From a checkpoint of a small mixture-of-experts model trained on Wikipedia.
Size: 12 layers, vocabulary 8192, 62.1M parameters.
Experts: 32 SwiGLU neurons an expert, 8 picks a token, a sigmoid router.
Training: a variant of Muon for the experts, 8167 steps.
Below are experts of layer 7 (counted from 0) of a mixture-of-experts language model. Rows are named router (the router's row for the expert), gate (a neuron's input weights, with its number), up (a neuron's input weights, with its number) and show model dimensions 0-47. Each number is 128 + 24 x the weight over its row's rms, rounded and kept within 0 to 255. Numbers have three digits each.
After each expert's rows: "mostly gets" lists some tokens that are sent to it at least half of the time. This comes from a sample of Wikipedia text that the model never trained on.

# expert 224
router:162154135143128120126150101154143173119143153092127135098161131150138107137098119126162085140145147123165143145123166126144125149121141117107107
gate0:134126126109153177150091129108108149170138076127130130129130106142107110107155158121156106130126127167110156118114159119122138129093106156100168
up0:151136123140134139109143107105180121132119111127102108140126120151126203103144135122130116123058150133072120101180124132105135119130138142121170
gate1:150109149125114090125136140143130142139198165175125095138127170083163094141134127165166133155133092098137177162143134106092121116139121113120110
up1:143143168131109126127112134129136136135126143082165123136105115113096144138109090108143103153116107132121088111126111147121113087108163139147103
gate2:118172112133134102133119131119138160097106133128130175103142173103111161125133074098117153159100095126118131114147149110066119183153106082143088
up2:147110113133096127112153131083117110094101144131164111157087131104130157130164121133144120147155128123100118106155110141110087184122119144138095
gate3:127167085107145118128097117102123110101138159108151109113122117118153107134116099141124118151129145145168080180125129140132127121119141159139089
up3:121139109124142102134136181105162118093127113122091138126113165123166167128125109168119128176130133205139164128117144146139111157107137129142106
gate4:099147092103128141118161128145092084115079134092105144109120125150144108127129077120135078134133143135114133124105110131132149149137152133080156
up4:172116134147141158076116151136073141112150113125135160161134127131181149136153123133153120128119121083158142124114135125142128093150109086135190
gate5:175163159112119130101134161129141143133125176112138070137110131145104129133125092101156126132118166125142136135098138094136146137133114175140171
up5:105117139111133154150156117128117122117172134153111117130147113123177138124126171133128125129116159145126131114137140115160149145106121110164131
gate6:145162148156139092142099116084176166111160140078130137169138118113155133165140144143132102126093146128122087135098155110126098124134172122145104
up6:164133105154149123162125116100107118147115136091103141154094107150157098094151116140121164131116157113156128144163106154114154126115125173143102
gate7:107118140146125180113082113091147161140155120086180132065176148123137090151113138122096118121118121110141124126106111131117081118132076137107148
up7:113109128147141095099105121154110107118111157129137161104118094083133154148142118121129111139180089108106122099129141137113107124112118144132164
gate8:123149158143109101152120138132111161130138102121156120122144103102133160147094153145106139153104102107115114122160150104108106096174163120151130
up8:142166140114102112098190134118131145110126122153124094126137119127120166137125150135134098045106154115135112143147163090144147162159151147148151
gate9:106103127094111088129137109174121119097147111101164155137139108172154088119093142154129113142132125137149111138180135117108090192120141109123101
up9:130131170126128142116120111184100142144104172132103124082137109094130140092144129141140098129099107147115098102172084085169090126158111090165138
gate10:136167093123127136109125117090155154131170143102161105121141144102124094120156127139125130139146140116108108136090156088161147157139128102135140
up10:101133144108129118143093106122133056176075153107120138115090157102134109183105072168129108155143122140124104135153178147140136136106118147140144
gate11:125114108150100113157095151133106125101121100080141129118113126114098145150063111107167139112120134113170130051164136118158145157134125115127118
up11:124111148142128090112109160154118150131158134096125156062135123123139094192128081121142112156151085109118154109157119132127114149123125109128124
gate12:104153122138146136109132095140126123107151161122111109105164150116159122138121138101136094111170129134108152130193119109105132124098145133087119
up12:118106119108134123125111098142179113143188168121115102156141139134141120136105134130102153157148086143140137124119166083080166155116152133143100
gate13:157131133145132131116112128125150144091137128087089100111120086105152107121117146123102090190146138125199112141088168149113127167151095142131145
up13:115098101110139129135112150086101129145097086144120154157111152129110144117145076073115126135130111105179131120134106121147116116121140088118122
gate14:139126171109142096111155123134087124119173126142114140098166137162132080100108151130142119129139168182149140140072099083128134105116085142137147
up14:131134092136111148115070108091124160123136126098125090171074111097103141141110113109126128133141152131102162108145113118162134136141138159139130
gate15:177126114116139108124135107098159133105133124094096135075149114153133094173164149139116124087145142124135123124113155104172161135116096132154186
up15:131149151101128142118118144131116108160124122139136146136123198152097124090137165131136153133160094146146156122115138163120127126148118113136143
gate16:118104111163149153145101118124139095124092146118137108136134104112128109133121159129104100111131178128129097149108105192132126140163116159155130
up16:104091143139124120095150130133105129106110194141129141111100105135098121098181126184127173131090126120112185112175150127126128135113118121116159
gate17:152121127191123113152159142097148090155102135097126133075178100138119105137124112112144131171117137112174110140118088165151135128113132136143126
up17:134161133191126115102151133150115113146114092121127094109118124148147148153172151099152155139115129122119086133177115131127127100127113091114118
gate18:127126164116166090143127128125072147111180120162116130102124147126088131150139139159124127107137132122096129119161118146128095136100100130116124
up18:149151090127143105146079157133152127155165137120131080096105135149120078185114157146141155102149131147113082127056132180128093119114098154141143
gate19:123119118144113117115103106132132128147142102154117146152151100141093107159088091124081074111121150059085178168141176164142139171153104123088088
up19:160115109133148098185176157110152125160120126105117117114106076148180141116125115148146110169151136100139092148123139106138134121133149121143129
gate20:132115129112099107102135142190140114097142146136125113128118103141140078127132127116139066106127157168177146107135148109098128116159129115135125
up20:106139104109143139119107113101139126084144143134142113168129110134111133105139120140106132100104108139157117112165124150144127168142120144154143
mostly gets: " Battle", " command", " operations", " Command", " battle", " management"

# expert 203
router:127162108165160182123148090088087167095129150101108137123155119156100121082097132130136116118162122113183159091152147132143150165143097116108125
gate0:135138134103117144119100146081108145125138137147120122161108166130137141104118106098121125135134095140160089066119126095106105093116155099135119
up0:122103141162129126120111128138122203101107119123114126102102154101128135165135143104123136118136122105143134167186125130130121123120118077145128
gate1:070122160112173106117160156104157141105097130143112109137149093139119121100152112137154104108139155160104161148143181127129125140133118147121134
up1:157132111148127111094117157109067139144115111117099125154097132110104109105138126128129129132144121110100120128095109160132128103157110105149123
gate2:139127149135115157101135144060116139119140107143128141178131147180169124138130111119139123102133129136143100172107114130126109122135093108127145
up2:119151114103153143125131116105132115114097135129129156085171136156148134152149155150121137130155126090164139089150115085115123139124115081112133
gate3:113171143172088156118166114122114137124075115126095089174085113169113120161111146077129120131167106116145168069136142142170130114112134122125116
up3:127180079138104123094151141149127055118089113141140131135070110097089140107077124111128129106127138106107106140099099067177113138127093117123125
gate4:160112125107116143102169124131095109118168132137095118099082148124146103160128134099123121125143118152110133143087150138107170120091121165127091
up4:118122106116113126099161112168144141112175115146100199161154108131169152105114109171157126122117152170144119125145088160163118135107136172129099
gate5:085137124160191171125147132058144100116099097076131118121152115110127094100134132127142112123151116139159132173127125116145124106158140176121149
up5:093151118116133127135104109156143169135126117109158092124092104107119129137130115166111089114165115103096133104098129129120115099142114101112120
gate6:142106096135123194136152135083130118107110114120100110142084129182104094112142157085145098087141139123130127118138164127157122145140114120118147
up6:097158104064134133138151129159124085117131123121144099131100110146109099096133162137130146121141146104127089140112139144117124105163148124126063
gate7:138117142139112133120074140119153126122115155112167135124117097124106110131157109080146092129143169112138137097109187156116154128150149128113142
up7:129084111145174112133171133123107133098127146093134126080115132117120136139147155163121168117091136130075152141118112122151156144116155119122110
gate8:103129115153154132103149130143154131165132126093105151120107127115153083144169171194120132114143120139121157147129161094100132140139158112146094
up8:137156112118104106143120131136122107133086112162099130136156107133121132089119073077130117126117116084194120117136132123184135160129108147107120
gate9:142093115126114105127112133099127090109113140127117144153160125154101149088150053141134142125117157139115091141112115148171138141087156110136103
up9:170142140160118080122152111096133142125128132136105125111145141142106128114177090103109104138075116110145119172118180153109115103124140131138096
gate10:124152111152184113132139106103118153122141129119113105130115132143088136142107150132173122131082140134168162120129126109115161124131088088105206
up10:127119140145084167097172137126114110104103163112110098170140117148104130095140123157113159111146101106151168122127076119141115120129118146125122
gate11:162114128083110132111136133113117172101099134085133127139161146094153145143116130124129113138115156120143140148129126073126136156159149095138147
up11:118113131101117108148098159126156178083101141110169141098150121173106127144117118116114112121087132172143122150109112129128133114149126150156086
gate12:145142148165144168106126147111146150177129095158124112120107134151108175128129141087132136105157131122149162194146149101154159144137110139109118
up12:110132113164125176112131125121106110138129126148136127104200120104130107112159138174124137141124152113130132153131076182113118104078111115145197
gate13:162136115101146121111123072123167107182101153120147147148157156177138118140105134143113133119116095122107110102148115097102123087133136106081131
up13:107111113111166144169120166149119143123128107160146155127133146109139086094138164121154109107105106144117103120059145132120153098131129133138113
gate14:120122143157125122107143084141147154080139120143150102108143077129130138100097122110123064128165122142156119118118093141136134188133097080140097
up14:094142178103156152131137103151104115122121159119110129132147155130084111123134153101134125135103172165157147143151103132129122094147134089120166
gate15:155129098111107143121131121126205156122100135133142128130147130154127104133135129151146148127180123112179105112112165181201083145131127103120143
up15:146142134111104097121094135112096083122120159083096123151130136107116066126152133134138128121127111122169157119105144085162125134104120148143139
gate16:111156130161150170110130136122108063113160167121076142103125084157129147106114115104120121103144100145155098150125138162108149106187119147135151
up16:111133106138118115135082117113119108151160112104085129114128131105111124138056097113144136077110098093162153116121109149128109157123162123101142
gate17:166113143148125124135137116122140096107140151132109123123146134152122110174137153114125122115196116129105113097128155215126136194164167135110146
up17:105164117104111100138133109092143113125084173098149101125088135146113135130162124130139121141123139114108129122098093174132131103089141094176149
gate18:143122120134137120107153137129133125147155134081159135105085129146128093072125156139148092085141106135094134083116124130160173136156160114114126
up18:153124131112148071112111083100132158093163095125172103157128158150109161135092099100117113102051095129091136166138114132149128117163096101116121
gate19:104122136162177118126172084105135144154127098103150122122177115108123147121104121123121152141131138131103135106144128097113138151126119111123096
up19:096141141180094120183141122130117156169100162152094169108129106125120155092107111156120125153110089164107110167115144093108122145128131152091135
gate20:112143135142152081123117115121109110132110149084137139102137141111139075132121170176130141157111128105131152117129095117109103131104078107132153
up20:112107147103129114159129149103142110112146153126129121147141121144064151103124150130161139102101154144088173102106134122127122170109156117101097
mostly gets: " law", " population", " results", " states", " statistics", " industry"

# expert 208
router:145173124139158156128130132107133162145133143117120188102147132162149112097092125135147109123171135132184135089127158112145154161145081109080119
gate0:142118132116140113127091118121107157121100154093125093095144163163156106118131120135149137126142153123139109099146135152141151136121100103103141
up0:134154124143200121162115119101113108102146181114120113116148113134162107146122094156115115118127148122135137147123109112103104132115169148126087
gate1:115105162113143141140121138172121132112085110119145146119132167115152139084111140151140131133127096152163128114140118085140121094100117069146161
up1:120137105116146172153144134109129128125127135150171112139120071115141134122134155097096109115144146141172107115101122119125110130159130190149103
gate2:120148113099133090116107149095134100092140128115143184120122164165128132091110147115187081111174143089197120107127115108128140137143168104128119
up2:118082124149148129128159155097106136108115102136149131082136068079118181092131133137150144153070117132132148064123122120170119098142151156116099
gate3:095087120076145107108129142143152118127121172096091115068167148106105084155119169163150148115134142105135114146121139135131138147154117086150110
up3:165133131110122072133096134115142114094119123125136130106180110129136155101130173128100142116101156142149135124152161106160114099121131140141147
gate4:145198125107148127132129125116137136130131114121092166119152146164136126125133145170162158076167092127116133127069148119108132114164088101114134
up4:139125144112109163119149130162116120150091149107078117148074116154123077139127116118073139108162143118141144106085192123123110131087150133113139
gate5:118151095188169140131105131134117127162177149162124156103099086137150134135152108185119147125133117123117151152107130115123098128079137124114143
up5:126122166129120129126089128137107117141111100153145151135144147102106141126136103137117086107128132117163115093157124120116089115130145097131099
gate6:152087102130149179132153142104150181171122130116125131139123118149146182091138124137156144141092113107154117123124126135165130139124102155142139
up6:098148122151111136163159152130128136139149158154122126122163113114127122130155129141118130115133109114091147128085128098174156136170146100121152
gate7:123123103142153125115108143101121122107147111100128153118097126038130102141098150154161103135110136153103135130143115118122129102145136130138133
up7:108146164101121147129120115143114143144090148130102162177115141122105130134111132160151153142144132152176102128105082139143141132121106132117153
gate8:128125105163182134151150135096070095165165135092103171100122141093138146150108142107127117122120162076105131092141132127131123115129110140147149
up8:142142072134163139121102123145101126131110141154120173133123142136138128142086103143121134111154155103153133168093117129095134119125154142124086
gate9:104172112134153168145125128139093156127114133143085133137143149117117130138102093115146155099132079191130140137152166092138132095102076146138146
up9:108160132179111120096130154159085130127157136130108125099092108103132106112132103140125111138139183126131085137170113089101144126115114087137102
gate10:132128112119111122142136131141121143162151121154143149130143074131126119144135142117117119123141129123140168131161186066141086144144090117116133
up10:157093125136148120084115141063141096084109154173173058151145072153167128131157101179131135144157145115150128127149132139162140133141113094128163
gate11:144160140116139127128102121131120160075105126135176103133126133104157114133124136117153083116165122117145112093105156106129115161115114142122110
up11:154104105108139122117127113142157119108135115136134134122150120155134083154144134159127107132101100115114140126093139111157137169160135096114125
gate12:128135133164127125137163127124156108118145119094168145127102152119111099088116117139138122125168149107175126111147118113144123094121120105135118
up12:189131155134172141135150114068113115134148088131115110140176102117144134128172122123112141136136148103108167122123130130170112115132148097118103
gate13:155121133108118176099096140125101146117133119125131123119129111191165145112114120089134110141118177110113104147133127128114124139130116112105133
up13:133187163113142098144094120161124117066149142147135156086131117132127140132142150158138131119123149102092144107100155096100133125124117139111100
gate14:135139127127172148164089156111140092149148082138166165059090126134122143096142097124109095132129143131157141107120119127142136148142151114094122
up14:131134134146114081115121126153165104104131142154112131121155126113201120130109155084135131114120165118131116145109165148129124113129095150120147
gate15:140125103126086114127084147102136148092146111117101124112145124135140101097131107131104124113161118159178150142122127125115126143143111089141108
up15:135100126142106118149143129101111137123154105173126089135125142150125107109117112132100123136106126135097112111133092103111112076153105138137102
gate16:181163104110153110131118125135136085131131111156153148195151149147142123125130155142127133117135121140131132147167167128146103126145132102098098
up16:129126111147133151130097140135098162166166101105156137159123191119150121128148124125125128127113103135105113104147060131116093144136162076162095
gate17:169138109122140112175092129132123133122093104162122142112130182107151099174136136141136116148117127084111134100152141112200110148142098095124149
up17:106133136102167163124105108106151129147128155177148105161125140091135068110135134145117114143128090109120159090170134099096108142134125131129124
gate18:136157087161129129149132143119129093151126177118134107156110169137113128143160146109133101135160140131189120153109162137111131129080139127101075
up18:128119145200092104142178104129162149105070152128153138108163174143107165164122126146122161147110112096159126119175143165137145120085135136130119
gate19:111128150123092115123140130106110108121114161088130147061133105167103128155112114134129126145167129135136107089136106124131157142131130090120145
up19:117146166160123113137107125127139138136128096168075127165141115078106120124114151111102131145137123152129151145133078141112144117125175147152118
gate20:111137138148107081072151142170168128098080098125117119108145138143122112108113129099116132144108149099104141132137082148112092118135138117126161
up20:144136103141132132118085125107128133158128150146099127137103132127174155123087122112125109091147147101135112159121116141106109148185115122140121
mostly gets: " education", " training", " development", " relationship", " services", "ability"

# expert 86
router:147156145117149159134107095107131149142134142114138139128155143125146110109087107105186083149093145119159168107097115133126141110118124119098127
gate0:199132119145166148129104118104098125181138139132094145129090100084147157091128099113173175135085118115104122121096149156197143116137133102125130
up0:165143118115141141107154144133119151194166120135132147130120109105108124136119115143100116080149184135107145115129102157098159117103143116117114
gate1:107143131133118079134147079156141121131106087138119126117133132098108126146148167093079135131104152098170116131094077159126105122127116144114136
up1:159123099125138146123083146153111136168098131112148121104102143155135126155128076170133123130156113133135151113118125115100116117082143172166101
gate2:161160139084121118146118103130148087177120151116084101127143148152138177125127109154188061128171118129103119145162130126105124122146123105113117
up2:139119156131099140115164126144126097174092203134139101124142069133149108147121177090124136148095127131146107151130120137160131142162125133098127
gate3:128188176149122165093146147175124143175141164123117086141166127119149101152115121132176171122148155134116198150155163122149105126121142125125167
up3:112132143146142097062107133092142106100144183178115120119165145124118128130111107135135117087115129097103118115112131155137127131120105109149103
gate4:081210151147111079159123150123170134099156137132097169160111139117113123096076158120090097104133129153105125130158112104150152104117152132113146
up4:148105121109105141116130146172140115118140145141103127089127139107132094159138126188137167108120144132106140156158145156124098119160137115099110
gate5:134148146107147167098148143159125135173136145125117124119137083113140142105124165109081145119080139111149106148130124176135133122091100112121170
up5:171103119161094107128112130154187109149066140118136138150129150140113078141126125133080167125155098150095112159179112109136144135107135154124112
gate6:145172125176125109167122117112106130113152097150133158137165141118135152097144117164095150149158091135161177130138123075110132150129128156100145
up6:112127141121125108158137126132138155099131148138160126108125112135095072101140125171136138151105153119129133139175131122140123142087146166135119
gate7:155167114156157129121122130091152145106121129119162112118153133134135115169076157103135150129102113124126101131106094103124128129118096137109069
up7:125136104107131164143153134114152100167167154091126119106147142121181115138103127104117115137083135134118159140117128097108143135152138101129132
gate8:124143071103126109135138142111071116066124105151129149087134130130140120119133141125112131114158097113138075167052113100145129139101141096134087
up8:202128133108142119135109143140152182132124147124166094134139138126113105121128133107093117101144125132092072120127160189110144132124152109137106
gate9:129176096112099185074123105125089117166168136081118145130115185146080129117127140101146147099140109148114159114105108088108102137113123159109139
up9:127054105136167146111158137125143119162111111124161108129159119156093128111110149130116124113149150129139093129140138139169161140147127113106143
gate10:102101129122178164114174125118144189108123111097129116099158126135115096139129155157137123104073097139115142114094117162147135130130134102099162
up10:167146134107134087121098130036119159094111152102115122078088180114128120126127132130142131135121101122152124125147111146129124123126162139123102
gate11:140129119165161201109126155093138130067138143128128135135119168103118159136127086143129148159148122121137118107085145076145123111117143159137121
up11:119119107093188162177125108119077095149111126119129153173108097154116145092127096085130091131108113104125153146115125132137117135098123163110170
gate12:159123132098143108105129133127140143092116168163132093162083138144112101139102121115100089172134138106106115107134127149124129107136162078126109
up12:073079129142115123140111132154117137117157179103104161111128121121134111136158167187081137068133124130118083151178102126138117135104114088120150
gate13:087132129101143138134156127105133129140133171094169135099148167102130126137107142135175137146112130116120156129168130113125103107155143150099106
up13:156144118071157095067106098163129164093148115140125112100153090130141094112135136081094106113123090141109095136125095140132153138132131167143181
gate14:128124127166125162157094143108132144131112126106115120158212134118135141150128122175133134135138166142145165152154139114150142109132117138144141
up14:126135095144141090155121119145124133096152098184128108121128121135121143100131144127154118104160104139112098147118114127110112134128134135137150
gate15:136124111189174102108136106133133124079144168142103135131131139116156110159118125149130150108128158147099127203146141121129135143140144102120147
up15:116094123108124123140062117127095121166147149155099133121158136136153116121140079140109111137144106111107118114095174082099095141130139113123156
gate16:143135124152151127162120107101158163116136164098169116164147103100141117149137054148124126128118121107146148110084101161121120140118098132113103
up16:127109163133147140178115089101132122153111138152148144159124100122112096121134110125126118128136112133114140100161140121149130116071114167076118
gate17:148142141099151150141157110136131151143116160206127153121147117131133158112134109109108134160131139117131100098107102101136128141107117130126110
up17:144121133145099097075125090099147125180118192120115144125104086166112161142104138137166140130113113135097072104140107153110149167155112077129098
gate18:137127094116162157138112110098120111077179074087143132156147117111117116155092137125145158129104127113125143103119129147126133139131140114113101
up18:138111120107154140157149140159142129140134102114113108140143128130094100140167115152127147117102153129143157150099150130137148149137124185125163
gate19:129150118154087129123155133108110162118150093176141149165164144134138168103116166127141171120138162122112105156073184100132125109120138097123139
up19:143120083128161130115140124135157103136129133139139133151103154138098152137112176125125127130107149167148169140117100115106144154144158098103087
gate20:150126134143149061184148126170085077147108134086105119158131128110143078126155124143129089172125113149189113164104107165111122121093132115133145
up20:092135150111116164125132142122171103128129113144181132147139126130125094156127127098099091121100140167157113109149123153145129133067136115125155
mostly gets: " its", " their", " that the", " with the", " his", "ing the"

# expert 60
router:122171162176189127139115099113139166124155160104102161125151137135099123111083125169167109165114135154153194111165139117194142124120085158096143
gate0:157119131153153129112137135095098147139177144126104135125154117163143097102110116109192115128105120125116149144098130130130130105094111136122168
up0:112070120145103119134098114202102098137140120112124084166187113127129142118135129167150127116143132094107142115153113110123138131109141141138188
gate1:121143188154121125193139127116113167069102144107147138086144147139132123132104119169153174157172114103128150116136105106157124124124147128140134
up1:117099128105116104147111146154141148205156171140169129166103136111148130096120106143134167118098119115055138124127130149086131124139138147136182
gate2:108158136164159138131130127148110156161148137096111086116153130133080085122096174122169127085082064143105121123161133143131126135125083146122151
up2:121135122132116113105129139148137073160129145124128124131105113138063119105143115082120125145121138117155087162097124198093140141136115148125118
gate3:148148081114170137124130138142076152114156162106134168138115181149087114126100130142114127178157137103146158110151113122137123119111119131126172
up3:096129094115079136087153126132127134173116172171122101129094164116139107126118134122149135115142129158103085103100146123118109130143148087128090
gate4:109137144104153108147083150077129112213141111114141147134086131093148114146120182127145123122152097132120161124137101150143121117132136130127136
up4:144113106121138121136123140134161137171164138110128132109097141147158134128119143133111165130121110159115121102064147171152120122153130117123158
gate5:139175136083148183146116124128172137125143152153146148140131148169131143170166140122098132120146139142105111090107106118100139123096168158157115
up5:130160147104111141107098121096094159081167139145159135119132111086117123151100097146139114083106145132088092117124101117118136108167135139150138
gate6:146151185118172128157137119088104122164140124140100158081079162123061133140161114144133109135141139176123120152132134113143112126108177144121098
up6:103120133121161107126130129113042135123138145149094115141118123129100147128118112101135121118049115139145131142138103165117136129120147112152167
gate7:098178133134136153096126112133136166147137146102147159133135153139154161123144126163134111125130126161146082141128135088167123094165118092123111
up7:140127121060152116179137144152141093090139101110109120092126113129134114146147149175128165105141119107122114141175104108112134135144137135120092
gate8:196132133103169140119087117129129158089105114081121145100140069134166149135133134075109111158128160122145144113099165142113128139102102126120125
up8:109120179153102144093144141117164153122108154133189137145124143117129170157125101126089138129096181146168097090085149089150128131149158102149128
gate9:118121147150128113121163128094092174105102144143178130067135084130097127111127128142169137166099134091105119102126148090144169128123104137103136
up9:106138143155160166115127135132141097123135110136152116136137101100088099106105125166134150178125157141142186081171089122158119103097146137130092
gate10:177126170155073140147123130154159116153166159139105115110153124125157121098151110145134143111136149146136089128102091156105118108103161127128113
up10:126120149117128085115116142119130116125064091114133136095132174150138134140112143123126090112096108093115099136107127180112153108134154137145110
gate11:095154185118150124120124166105119174146122089116127109109113106123095117096119112150124136097111158112110151160165135140164130121118084137130208
up11:116115129149160120141101101126178148090117107158167084143151129143154099092132111123131143117100140105120091142154102163095140115160137082149090
gate12:149135124124108138162122145150112147140146083137121113108132162139159143099106147190106093165143151198170157173088121124083131123134167119136139
up12:111147166124151112142151127154097142097116130113127106107124134136131145174107131103134151119124143148155103144153097118163128130075157111135168
gate13:145141118152161134143108127139108124121118151120112131097110140114084125060141086183149182090145118140131171153115224117151118141116124077111106
up13:166195124112107088127119133129117112102139151128119096133118110107100089167094107112122128120123157135153128117118163085100130131148094109111136
gate14:158129107134178117119122134143097105137150121142107133135140149137148141116139115160136123134136135143140154147101122135167130109091109158131131
up14:178117115104158154108137120114140111163105107129146141120126119137143162129129102197132145129075193151118149093118132141126130130161089116129127
gate15:168122153110134145115142125116148181151169088171126140152109167108086159124128153140133124112124134141144149148092152161157127128158117176105121
up15:099110110129106158108138118127113117122140129111136142138157109147092164103176138105158115131165166103125136119133112130179132125170148122121143
gate16:141105131145144162093110143110169174147107138089130129131087144112125126137144105142126112202155129160154168152108169133145110108108098110126115
up16:113140141110120109129137129173114112135160109166170128092205134122153121165130211132120115161077144114124130180142124146139118124134174102118122
gate17:129181163175120143184147125097095121044126185163108141125123135125133139107133095186138155130110111081104154095145163140164114124153110135123125
up17:131163133172123132135128120129083098137137124103070131149128146127131193136133145133085106137159105136115128121149139170122116142092106118113114
gate18:107152158082103155146135133080150120121117123154171109163142147127143148193149151120134098158111154081151151126153122086164113119164131164115154
up18:108111097125153091147132121139132098136130137128109190087143121129124103129153117098173131130153110131136130119155115184124136133095082173131167
gate19:119141129136077132110189120146147113134139128150144124087155117127127114145124155090096136128124147144110148112115158140144121117100158182114150
up19:094109156123128029130148110130108168129120159124141116134087134170168149151132167173152122129118139139130138075161132147153110120161168133137153
gate20:100185144157096133146100127086132128179143158143132174122120122138103081096083110117116130135143144163158090101137173106139136114124114152121134
up20:121106134146153147111128130131111126105112174093114141130137124144125127135114177167137138157088167105129123090143105153113114132113105090120134
mostly gets: " that the", "ation of the", " about the", " within the", " across the", "The"

# expert 179
router:124142150140207155122149111099140156125168148130146099100154111126137126094083104114184089148089153150158197101140159139147136115150107137124118
gate0:135159137211123086131130127133144147133144140155162160114113110143103138112098141184145099134163115152112128125142198089128091120109084109117105
up0:175126142143114099071105115134122148128142150166132115108099115138147155125147115151093114096128125142106129105148110121111127113136109129115135
gate1:092114099104138119149129133112109101142124144171172173084134153128115116129123144162127132113091091098124137156102173161133120128089127119140120
up1:122139148148114129122108153114134166136115149109141121142130113124142123138124129162061181106117115118171102088150148135108110117131129127136157
gate2:142113071114131139113135125182138117153150136109103088120167132138117128110158090123118125114079071135112118163170106161159111133095142125101168
up2:109137140156095126171137133139056158191151097134106156147121089168115126148143126111153117114124146120170108149135098158110129127137149134147122
gate3:106124131145130107148110112104107097120090128137104139102146137128150089126123139163164124128135141142164125132103156069153109124132165111121121
up3:133132148090154121114141116106089139104135153187133130087113121146136120104134081159122126103147108124098136139128217099137120136124129099120129
gate4:135149171138139117087131123161190167131116151096146113090110126133125110124149120124080135131164084176129124131150160113099133105101140130117095
up4:117098118175125110107099135142120161093154134109140148133101121119092089112124140108100148126129108133142153127113143101125125132140143119088157
gate5:131122125172135154091097140094173136126155117148119145140113129150126153149126129212092121140138135152133147110164131080134122142104099110099146
up5:133128092102086138117112093133104137120132122157108149121133132124102127118107151100085088129149132124090138155094116139086142132109112149134088
gate6:142093113133145154142126146114090125142130099118130133088121151120143115153117119064164127131127105103122143162141138132153138121141135140144136
up6:105107106123099121125122104128125125163118122173084112092124141103111135135094120120099147134118116147118133134133157166132139133103167122117162
gate7:133137162129114136144100116083131102132116120120145134162185120134154099109077095086105105139144157176147117129108102133100147118122150166144125
up7:141109130132156141155133124156107151095136189116081087142095108153145112124092107150094089156126122123125119123110119154077116143130186127140144
gate8:130106128140109102133063128161098151120093128164136151127060144115110129162151160144113083104132113110135114098132109119116119121135142149129159
up8:105160141122107132111138116147112089093148099112110096103133084113121092142146102175100132141129160115157119152086109094120130133132105129125149
gate9:175145088092131179143140101112102144141094099179164133110124093145141150089137152099143137151128123139142139112125151126152121157130116094119152
up9:134144154130104130118147136086136097083130152122105154091155136146115143156169158145122169137136127105080091152146123135111141143131126136118197
gate10:198103139165146136134156116118112139105083108111129138137151069131157149160155117108144118163144127101082134135137163148120136145097140148138116
up10:143129133082145171116109138068164128159118121154151133157134094149143060160133123126129147162130143136070132134147166107176133131163162098147121
gate11:163130150112150171183179136138121116093103157092154148136106123151160162147130126159140141130093130132126113127162102100147100121162158145163132
up11:112073142104147127129148128106092109107141126122067113169115137175160188112146122149122172133146135083116110075139145089148123107171100129132119
gate12:122174112126162155109128135132165118073134157117165075108148194117097114127134121143114117142102118137132135132150114131097135134120168149159107
up12:128099160080124130114139128101133149120121149123147116127129188121138086086114103123145134164116148105131102105146117171123123122119100109123152
gate13:127146130135111133152137148145159127133141167145137134135134117117122125160117141147150111128171129114152165100144112116160108113121090130109119
up13:117119160127082155147099112076138084131097182146148101149109117145120169164142101113155106121100121169102095082093106137121155126088155143138166
gate14:150097144119146122166142119123108129124108124139136164109108130154128142065149104148138130142138145111130076099111166130140137124135133117132160
up14:155096125126175111172137139119124138139098116136144107148110113092131193142130145198141176155110103137140128159111104115100124110115144110096128
gate15:127084161135160161128150145137120156112119099147142092096161174148125128126155109178146119150101169132169155146151086153092108136103095166145138
up15:057111111128149128126106126140109173118169133071132177121141151091162149091087109172133114140136122159148194146089088105091145122058153147153144
gate16:134109135137099130178131090097110110115138152132080108145097102144130154133155142154095106167118093115097095090101176157147121150122114146148144
up16:126113134125114106115109103111115130097097160160151125173148135129130121129163137086090121151154108118150082090128152124099091180132148097125114
gate17:083172164152096171133122143142149133161094120110158114120155119117115144142117093132118093110139151121103111136182189122101110136124121096128118
up17:097089113097124085139126133144128102122127189138105148097126121132131145131127183143137114127123145120112113179073078136138132145086126110101112
gate18:119137113115129145164144101146169115115117106159140139142095113123115116152075099119126125116134137084134097161140147102122121093159126100115152
up18:114129131137129173103136114105108128100138142141160122122114148124096147125127087143134125105049142102156146146133146133134128129143142118120121
gate19:136127103181163154123135136152102166090142181153097097136131104150132114123131136115147085111103139128092090128132156122121128115094090138117097
up19:138143154147144143131119104131142137146113155152138156087097096106089135121151126112103086139111099137108106118140173157099122144112136110122105
gate20:116155148077096137104108144163117140156124102065141128117154147107141143119137147135183161084118122128132179110119121132123121122136119089149101
up20:129103119129123125154117117082103063160152132183131128172116150125127133114150112127136133149144103098140162100160139123155116120148122162118146
mostly gets: " The", ", the", " of the", "The", " in the", " to the"